Experts of a small language model: 846M tokens.
Below are experts of layer 6 (counted from 0) of a mixture-of-experts language model. Rows are named router (the router's row for the expert) and show model dimensions 0-63. Each number is 500 + 25 x the weight over its row's rms, rounded and kept within 0 to 999. Numbers have three digits each.
After each expert's rows: a language model's description of what the expert responds to. This comes from a sample of Wikipedia text that the model never trained on.

# expert 41
router:527506539454488474511525471500557476494504519518500549454508543505470530542489494541484534545543445500492480514452488532504496505447521497495490467501490534501469499475483493479468478498489532
Plural suffix s and plural nouns in prose and specs, such as areas, members, species, larvae, waterways, conditions.

# expert 55
router:512511505518526498479480491472555459495506531510483515496566484497514496505523477453470518497458505471471536461474494496478544531522517467459504489515513527483468496498477533520515503532483505
Commas ending a clause or phrase before and, which, including or a name, including year commas like 2017, and ", after quotes.

# expert 1
router:521515511533524516477495506506501446498513499560477482511497518531480521524539486506504473538532540485489481525477537490523496479454456539505498496540497549539532499478503464430525447494513483
Unit abbreviations after numbers and single capitals in chemical or scientific notation, such as km, kg, ft, H in 9H-xanthene.

# expert 42
router:514516476495542463495537481512484516491515481494517535516524490524497509461502508486467499517516513514496470470493448522486515505470521551487504484505485525538546477516463500478454483482509519
First syllable pieces of foreign-looking proper names at word start, such as Ku, Ne, Pra, Ro, Cle, in names and taxa.

# expert 12
router:468560454492501516507524473500472478515496530476510517469486487502483480528509459497493489513521487518536494488469508482500552449486474463508481473479522527488493531534501497456478493535519498
Prepositions and infinitive to following verbs in narrative prose, such as fall to, come to, won via, strays into.

# expert 2
router:493490526518535523510466538486509534480502495488440514524500494529506545473492512527484500538513481525480530537486498512513482505489517509501516457480501516493483492497529474535483487469484487
Lone "e" pieces inside words such as weevil and i.e., plus hedging or linking words like such, rather, too, However, known.

# expert 56
router:539512491515493494493489489488511466522527477472524516492486500497507473468514513513491486476510483475482503543496541460485511540449512527529503515482478497522500537460512487484480520480533489
Mid-word consonant pieces in foreign personal and place names, often with diacritics, such as Dorcière, Reykjavík, Gar-c-és, č, š.

# expert 43
router:485507504517508489513472486465493535499496538532456485495485505464486492496516468507526491466511513499482474498510492525533495498486511471542501489512483495490527488521509468495520472515549499
Separators between abbreviated column headers in league and stats tables, such as the pipe or semicolon after D in Pld W D L; also the words late, early, later.

# expert 9
router:503486520482501490503523508481450478503499488458535506535526457473456481473475507528474473478495472499527493492460483462472475468492550535477494501485482525486531517532496496457484541484514505
Particles and word pieces in French, Spanish, Portuguese and Italian names and titles, such as de, du, do, del, La.

# expert 35
router:462514511498492484493500470498527542483460492518448471509526523466530498487543498515527473497526527502521500525484498517500544437514448490502507483488463499496494504477524511441510450496481526
Capital-letter fragments inside abbreviations and acronyms, e.g. N-AT-s, S-AF Games, LTE, TKO, plus position codes DF, MF, FW.

# expert 62
router:498503496490520468481508480464488488508541527478480513497507498487459524519512506487507499526526496489524466487524471508532512519486442477548495496551493536489526520497455484453455474530525479
Word-final "a"-type syllables in non-English names and taxon names, such as Magadha, Achlora, Planina, ta, ca.

# expert 18
router:470518491472528501521482483450494476479521488519514469470522504499512504479512527458464476490543535467464493457512494516472474483530496520476485499525461492486498529489529475477464524497475516
Sentence-start subject pronouns and perfect auxiliaries like He, I, She, has, had, have, plus capital I starting surnames like Idle.

# expert 60
router:532460474520551463464483462526491502485493496498499488536515450475533514488515526477541506527501474500547450511507474515522523492480506527526511534533506502487505487480456511499518502486459481
Apostrophes in possessives and contractions like Hudson's, women's, didn't, plus party or political words like Conservative, Candidate, Communist.

# expert 38
router:514534515473517479521499506532502442480531476478452509467510487539481485502487482527458531486486532464494522444487481469483477532512536501492507493540523549516532514487544473515543509532508464
Month names and day-plus-comma tokens in dates, often in tables and filmographies, as in December 5, 1992; also list and number commas.

# expert 37
router:548487460495537516497501495477499497502487460453499545516495502475515499479500525505517506542520472498510518569448500502550526521482533503467507499475491524457461519521464491451485509494486470
Middle word pieces like tr in lovestruck and dis-traught, abbreviations St, Dr, Mr, and object pronouns or nouns such as him, them, children.

# expert 32
router:481510467521513526487500454506485450489471551481524529509535527489485424479505492519504480528468542499531522505481499469489507474520502475474529522485535471503506484504527497488480452549481517
Prepositions following a noun or participle and heading a phrase, mostly of, with, by, for, among, against, despite.

# expert 45
router:516515518507452527501480529501533468502537549538450468502521521522471515528497483488514535522499448481509485471475506533484488469510504497502498500552492523496517510483482466515521450523502500
Final word pieces of rare names, especially Latin taxon endings like -idae, -atus, -hora, plus LaTeX braces and transliterated script pieces.

# expert 24
router:468514503498546492508468492514487493523481475490507480461475535492462480481539523535513496529456496537511493543497551476527471525524531449516557501509486513545511520486519479476558522520538521
Colons and separators after infobox or list field names, like Time zone:, Water:, Country:, Genus, Spouse, Coordinates, table pipes.

# expert 26
router:489499487528451537520540488508546471474499485533466510545490481537463531485468495491471488504495529520507487464513470525479487475518524506482541470512500510493503523511551498520516455469541525
Number tokens and digit pieces in measurements, tables and identifiers, often before km, m or th, such as 2,595 m, 52.45, 36th.

# expert 61
router:477552491503445510484486463490547508462543500554489484504503462484481540515474446494502459519540518472486495494490511522503497476512498543487502529466511440492458493476452546502515482502525492
Closing parentheses and final year digits in year ranges like (1970–1973), years in parentheses like (2006), and closing quotes.

# expert 0
router:491460489509511451527478513487506510493441489495497495549477524459497483453502506498513456436501530499491484493542528501471497496487470540492508506480516454499530556477533471524471505517535526
Hyphens joining compound words and ranges, like Mercedes-Benz, cocaine-related, 23-78, plus foreign or Latin prefix words un, El, al, non, anti.

# expert 57
router:491472557519491504546505523480531559493550520457490495497490466502475509479477521523507500489459473551482550494488520466550495492481517482476503486512498512524513534538499466560494541523487481
Adjectives and participle endings after a, was, is, be, such as shouldered, raised, difficult, suspended, unfavorable.

# expert 11
router:472524457425533494546485497504478518483476505505512466473534529521540465498536474483481510484466501500448486514504507469503470515538536472463504531476485454556504520458509502475545515533485507
Colons, dashes, pipes and words like include, including, titled that introduce a following item, e.g. "Genus:", "Founder:", subtitle colons.

# expert 16
router:473524485517511488482496514502521478471546544516499499510482486498521469541530491496476486499469503497531504475499510508494472538486459506503514571523509503462474506480486522535505493528499511
Closing = of a page-title heading, equals in table legends, and sentence-final periods and table pipes before a line break or new sentence.

# expert 4
router:481503456475532516497496491512493461527477527504516501479486499481522508527516466481465476518521478468481472445495527503465507473547454499513483481466476541487512510488450502505472517495491509
Modal verbs and infinitive to or not before a verb, as in would be, can praise, able to make, Did not advance.

# expert 13
router:502513520493492557544477508530463530518499491553503499499497478513494527503501495473546510504470463461502527481517519502488495520512506477493483499512491465534507571516530495521453509503446534
Surnames and surname pieces following a first name in credits, cast lists and tables, such as Smith, Jones, Timber in Timberlake.